config.toml
n_layer = 10
d_model = 320
n_experts = 48
experts_per_token = 2
d_expert = 80
d_shared_expert = 0
activation = "swiglu"
moe_layers = [0, 1, 2, 3, 4, 5, 6, 7, 8, 9]
router_score = "softmax"
normalize_top_k = false
routed_scale = 4.9
balance_loss = 0.0149
balance_bias = false
router_z_loss = 0.001
router_noise = 0.1
n_groups = 8
groups_per_token = 2
init_std_router = 0.0269
lr_router = 0.000631
n_head = 5
n_kv_head = 1
head_dim = 64
vocab_size = 2048
norm = "rmsnorm"
norm_place = "pre"
norm_eps = 1e-05
positions = "rope"
rope_base = 10000.0
rope_fraction = 1.0
qk_norm = false
attn_scale = 0.125
tie_embeddings = false
parallel_block = false
init = "normal"
init_std_qkv = 0.026
init_std_o = 0.0
init_std_up = 0.026
init_std_down = 0.0
optimizer = "muon"
lr = 0.00539
lr_mult_o = 1.5
beta1 = 0.95
lr_head = 0.00855
grad_clip = 1.0
warmup_steps = 200
schedule = "wsd"
decay_fraction = 0.826
decay_shape = "linear"
final_lr_fraction = 0.1
batch_tokens = 65536
seq_len = 512
doc_mask = true
train_tokens = 446500000
steps = 6814
dataset = "wikipedia_en"
Below are experts of layer 7 (counted from 0) of a mixture-of-experts language model. Rows are named gate (a neuron's input weights, with its number), up (a neuron's input weights, with its number), down (a neuron's output weights, with its number) and show model dimensions 80-159. Each number is 128 + 24 x the weight over its row's rms, rounded and kept within 0 to 255. Numbers have three digits each.
Before each expert's rows: "gets" lists some tokens that make up at least twice as much of what it gets as of all text. This comes from a sample of Wikipedia text that the model never trained on. Tokens count by the router's weight.

# expert 17
gets: " 19", "5", "2", "1", "00", " 18"
gate0:134134082162146151130112098079121115137094139124116120125167148108112134130152114100079138131134093152113111120103134096145113133134111104110104138103101132176171104153090154115153127122096111175145105152140114090164176137132101111095132117
up0:137156134157106097132091132116098131123151100145154138133191109152175136131117126124136134149132128117107130132137102119097131159104144142111158132139119117158137108120121116156110085091139134122126118153092145118142121155146163143125154111
down0:116140186117159138112121139089117150147148154077160132141136143110116149105126149121126145120175131125145096098114130139106083123107126092168158076108162109122147126190134119110153090136168104140138144166135172136119139162092124132151112152
gate1:118085108153141128134136103161117154135129117133128115111111127126108087097105100153111112106112145098119121139102144135164082124142133155125146106142109105120139166091118109091149131113149112121101136138150116159162124134130111129150100114
up1:139137166119108149153119152123107106069115126113152119137116096147136132148114124126122137110158148118113128103147132139106149120115096179151134147120138153119105122091116128095109160081180125182178096081080141168132100118133138090114116152
down1:134106154109075152094138145156115141139128118133111142122129112137118147146202173102144183141115154101120131139131113147115129153143163121172167146081130155107136145112126151118147135106108132142163182112153080133135160122099106101105129150
gate2:141129128112126114132136091152138134120152146124114117124158132160087130103136133132113113143139083111139118111094118090153111131073173106092136140141098103161148131127107173101127106160094119108126125161146135135124129172092111134116094111
up2:135130137149069144133177113142147110131113140094128141116128086134096106109105116158150104128105118168124126128165156152097148089135111122171126126106144105126090139132162129145140084152153152181134146130092119148153134152136117146146148114
down2:138132143106128095139155132145136143146148119128183129107117097115151163160148117136139128162143158129128112121126136149121131094179104148135080097146139093116186149117102114108148174101097131132120147101122115103093137068123139097127118129
gate3:130137149093134157153132120148131137125092150132115139146142119152149119165152170108124081139111117152155157107123130120163105118208184102177130133112094118110130109170149137134158153162125126102110097136103151104136065135116079139168135158
up3:105146168155125147161124106134102127118118157145132140097143137132117154114121149107115134111176129177137127185152093134114110128152164104116099121109110083112146102184106116132133149127092106112097124142134095095145122138146140118155143140
down3:079140109148128124095148131118119138126125105155103131088134156143093095123098168094115109152159109120098117130164142135107138135139152123108124111108095094148144092118150132146096147079130123148115109100143118139130157130148145123132138122
gate4:117123154187141101096102107152130051135108124131137115125146101129134110107135146158160121101121113084139116136096119120136130147117091116111135143154125116117110134088111149180115143094093143071088069148147134132107134100144109080138086135
up4:120128175138117102113080147118062109128139128106144138129170108126111123118140149157123106128130178114155146127110128108132141137132109103106161118116154116124114169142155115159163133125117151096155040156150139141130119103141109085161108119
down4:204135096106097173120087153152126133107096169139117133124141112130149190154129114093142099133121181132151162119092162137169129145144155115173130157164126166080134141116192097147139119133145155127167135141119134056103098101108167156100158142
gate5:095134106096139118074080146112160083116139160121146113156127163118128128091094122102090133107110136110072118102156168144156131144133133158131166159104147117120112164106124131142142159129158123131091116085115144126119089155121150147117141144
up5:145107111102147148138102132096098119154150080138125091145140146168125107120123145135166115153157121132160168120140093178118129151110113115119107118135160117127101140135130121102131132141125157126129122134168097138133117098139118130148077142
down5:099170123152128165095105143172121139125147122141116119121120132103124102162089179130092149084125116141148138141123132150087132140143120109095121113132131124135163080120073106112085119108090109124162077141132132160126099166160191155084160106
gate6:132088074142084088152104117093127131159127105143146116116142115157168120129094119127125152098075117111120143134100150167143097128156123127112089109119128153169124144120109079094130130123101109137129125131141097177128107095111152156123121127
up6:157118133101110152145184112142111146149172149104086149112096087131084108105127131171139132123145173139128108116153134151148092157138118106089163153106155062121116108141148106154126103119105132089098118083149108190159061135113091109125117145
down6:123129148133155103112119125121130111095119114091166114136116145162108100129142142121137120129107095139078157140115146128100111145097143169169122132142131078102184096152116145089131144096118117139159084147151161143135152143096097128134124123
gate7:162167151121122105139101104113138147147138100126093122099064104108142194120141119134136160140112129149103104117107119123097102122143127176108117124156115097127133106096153143159128085123102125157177143088140143135131156141130144143108151135
up7:095140123177115111187117110141128108132134102119128079118119094144158162099124165102152095148121147120084151099145156125121118152124096155124130148101127104156163146127130101146104119105100133164137203120115159095109117157121121157138154099
down7:178130134127145097148126175152131096127120147155187089062124117182133114165105158136090067094134129152140126131132144153109147110125121119144105155141101145113148126108124161119149108115150130142145134098121107137134140120177160128109126154

# expert 39
gets: "b", " p", " 1", " B", " b", " 0"
gate1:148159133130105134117104117112174081141184142088148138118133101160122110137101096129146148133120131157102117067132098135165128121141104083137106096135151148132108132108099150112125153132124110116123123099141137108146178144142118150127108152
up1:087128103140098135103142106121103104131094129124120113138114168133130097100099107133148122175090172148146150111091074145090140154095158139149138132105092156131151118097125080102132136138126104206165129156114141139135118106158157141108174098
down1:134104119103094110095145128124111185128065130099138102085116131158120144155096145069105102128156142121124096093106120139075165156123156103139124130117102167122116123112139118096141129084098101092127161123137116103112154163129124115095159170
gate2:114140108135136141154138087107132102119095146152137174108099125109107134114120125103137149135127124105106129106134139118117087101122144116103092090084119123124104153135116150109156110145092141132105107127164127156176128116111134139161149148
up2:112122120172082128112120087114148089150151161134149140094102097155122116128098121116141120093133119130103111137136138143108111086133166097132154120127118147161133147142088107120118082130127109105131144113159156141144137128093170158087125120
down2:142104156126157159176119122105134144144133135108162125145145108138145117150085087094109174160112109080127165104095120129124127091147124096166147106107130129103171180104172148122132118121151147103148141153117135144126128100125069118103104174
gate3:118111142130128121100129125163106115141116142119125153134118098107120120116127113160183139111128093130154103128139134145135116105144111125084183135102098133144099094152139158096107058132133147132187120135170147134095151188109108128166110154
up3:126169146124157127103160118173163107067159099131126132162160134155122152148115151073090122149096088107125155128105144122104130149137141115164146188100097134121130168138140133123122135170142136126134162128121142142086078131149160122083120167
down3:152122137142093089105129200138146127115134147171146137104159132180148075142143121119163146146086141138126150116130135121064125145137116081128123110135186093126150116119167119109135168158144125121145124133156163105098145125162142183111126115
gate4:126153120167112126157124131077111181148144131093112113150116124123137121161117143112123117108124161113084157121121120142111113132159117110128111119129104125092193106115168161121098119106104134125084117109131117116159089110107148094149111110
up4:106121115170120102151087107161185124097112131141125098119112131113154117091110124113142130097127139085111114138136098110110149121120081125129152134142155163179102115125089119108135144149105113116137119120146153120094174150117109127078095155
down4:158146097124128162139163157096154117098141098116136071130149089162111157141129142149111150120134093152144113117074139138162122110139101127133109175132128133142085137131089137152134142122107161130148143143109177198129134138150144118104137142
gate5:151133106126121148128133096147134136158112084119118137147155106171136151095106084171104124148093137153144123158115134112072189096119130106077078135161135102127107153124118139156130128123115116107097095145123136129162071102152132103110110089
up5:122149147117106147153103140132107129155106116132129125131093112149109120053141143098154131166157118163126117134114131087121139116127130189167101093148112121098096098153168138131118161133103129112151163115121135153122107130153130119115120090
down5:124146166086149155137078123157133169125156128164141111186140136098152118097105107117160110127158142192116122125099137075135152181109130092112153119118127127133113122142135153128133143126139130153099148163146124104107143116155119135131160105
gate6:134163124155131168142120110106127118088118143128104119126102141134137137112184112115147147148146103133118076089145135145110140122100100140070102153118114158120119099104120134115144111114125104100122145131122125140140143117121123116138152133
up6:189101140138140145140119133144143116129162097145118154157113123119103151089151142109121185163120083130123122140115127141106133140136141134130108115113143174136095082093143114114158087102113104134152195127127131128116121159134080141177123135
down6:099101073166151144102128136083138131136160100111156151099162152117124113094168139140114154128146132092175090128135185215163135174138132152127122138117106120146101151110122139106116090126137143134103124099103168097163133126119155161071082123
gate7:110165143152129104138107129096122051141116158156108139129123145161138159133140090174131074112127139123110135145178092146168133081149110153090173104111168149116143137161157142112103136146096151112146069130129150116126151135149116139139108159
up7:106101104121131109108091133111141149162154139172088105143135167149120119094141181164139158121146139117084099100152161132112140113131110128158083111104139078147112120135148094131128152130129099107118147100105126162146055136156130121129141143
down7:132131165108127169121125176167133112147125148084154117116140086167129144143136135128162141152107100185129090152139070096070116081107137132122103132132135150132139128119110096154099137126145106194192100134123154109125148170101157084122108137
gate8:099141086119131165119143112095093168141144130094129107099087115128168093177111149112161170176104137122118144091147131120141087146133119119108105128126105093137130164086187141129152115176118181111152120142167170108128139097099120199118082108
up8:185130121154116127092124171137103129126160137144082122093135156117106134123144173155120128163153119109136110154134117125121158155136106120103152167132140136138079136150152138106069098121103115168126128112121105104119101107159111132129100149
down8:162157117133124113139147076126113146131157091138112136148144169113142069131132139103077101128154136147143108149118111172104120183117121105119127154143140133164121125154122106077129120151094174162182142134164119089171115106124138148137125104

# expert 35
gets: "ation", "ion", "ction", "tion", "ment", "et"
gate0:078147147143124108161078115103115148153149089128141128103110114138141091112122162122174147088172122121114137140165104138088129158143122135137129117129182151120159163125170181137132128110122145093086140140105143114133134160120159160147149123
up0:133158136118107130117118121119130104140094122142116150125139154181162111124169101139139107130129148145131112120128134125124114116182135130130104150146116157085085114124122138148146118181154124170137130147122089132133079140103088097120141123
down0:157123155110123152167137153154107160122108177101139136112119114108122104132115158142088091134102098113121147136155100125129112145080091154152116118139098159093173119114157117122113145180150161095140179119139099076106106135142169151150137092
gate1:118133084110131167121103116113178174146097093119092118139146078146124117154146155147135139117140085131133137127158154131158125192130122111184136124123159119131134146103166126100133161133129158153096136134097171137109104130142113129152109111
up1:079117129119124173113156142143114133110114167128164124139090129115142107116097154139114168166124107136142075107107108134127103115089173131144092111108141117127110142085123126110171124135158110110135118139097175129137133089109146176117117143
down1:067164110209121110135086132097127142101116113128139113096129095144117141112147109127143174158122119095141127167140120140157111092147108116126129140114111117119124103106070179127122113152137087112145188133194143109128119115102125096125080099
gate2:141121139142132170170181151148129124180124079086160151145090157153154125151122117132158146121141136115116112137082165147125125129143174163119129132127157087142129127137103123122144140093134106148148124101110159153114119170093095123125135139
up2:091134193114134095131127127142151143148116138129077151043184100158161119144133123128147089156117147135184104126129151125096125143104085096109135160133149125125120150101143149108135070169103141134139136153140125138134099102136122137121110106
down2:151196121133163092147113129108126109123157139095120141101091100162126134131109160116132113136159110133170118138135104108129145134113110119149116160138104108151123091125111155140083133101174154136142104100115127111096149104152138124125119088
gate3:136127176111146102186166125140149164149139143110129116149110148119129125143091096158123180122093150138138140116176153146134124165153107148131162101156126158124179121141132164114099122114106091092188118166119133111158128131134137145142118131
up3:120137157110123152158122147149138110068108130125114092119174133129093126129126166123114129131133149172151144068123119095135163118135141107108124119131139141122116108099148142102111115157108134124138147099140106108128144104089108124088056154
down3:121110146114119187101147086117090098141135102135092174108146133084120086163123112164087086140114112135126120122132123123125088108170109127136151109139139117113110110150150118094113114137124115107143109129084178163115153150076200108138150171
gate4:128158147148145130151128096174162137106142131109127093104137126153129149112160138148130147054158123115121134104117156133115074127144186138142106108148127134094116113155073152164142131082095088124109113162140110103080115128117159144156118135
up4:121120111129131154137149168118093124131137101142126147131102116139123135134159124130127145199126088117134120173123133106116141101139131170153157133151143103117110120133151123154187120147122124116131098164104141142134139076108164117159086147
down4:101111121118086138121123117117120173119126149146118123158123126149072089149159140158134098102117173160126141098157163119124110162105143127133117141135133133125114117106154133095129144158099125102154121088117082045158118090093121097141132152
gate5:121127109143097130126154152148121138068105098146133141154156130150122155122111128144123089144087100136081163123130149131097142129171111068125143084140132160125131105107130151122119117100119146136123097087140154108138096111132126153150114144
up5:163131122099128114107134136131135076130146128177164143122128107094117143140094135145146151078168130151117101155136093095170112089111116175089131123147151101069127125148133118108150136127150153115125136195149118125169170147123110130125161150
down5:132165106081132104099130128126126105142111093130147143096138117108136149144148128151150155148150123129115122119097143161178152102087119159132134126141126098109121133146128155121140091119160122133153125078129164106115139147133110111137107097
gate6:138117128105194095164152093132125152146123144137162139130129122111128145108113105164124111113119144160090123133142131130110133169160138135141143138117086117123101130135134108121160125135099144109143086166137100114139139088155146106132110122
up6:141129091110149123144137137132142127200135086151160108118102133143108155125172136141113130134159133094116133123063131143101146143158133134152136128114115107101149101109124061088147129136117142112159124083192163144135132143111148148104138145
down6:145116120083111107127127135144119115131201097135147133114091119142125139144115122142145139156137141172152144128148136136144148136088176120146103113141088146074132147171114080124155109145122126135102128120133177143166155139100105116138119094
gate7:138122096135124177125146118122123108117127133150175068153104116156130102160140144130087123115113130122116132095147156122114127158137100119113093172112106114145144150133128114073127124152114102118152112162137098134104145151144106126084133090
up7:135169126160134174178129154159084125110175103140190120154121135149145169102124123140151153150133129133133155124138121202130083136138084131143133140113100127099124100157128117140098146117139110162136129126060126141135109110131136135110174120
down7:095115122171104107140119133126159129143126117140102091122148117102101124172107114154109111139144100110126121104137146183131143102093159136117136156153114137155111151145151090114180117098095188137162119110134155139140132143198137139137100128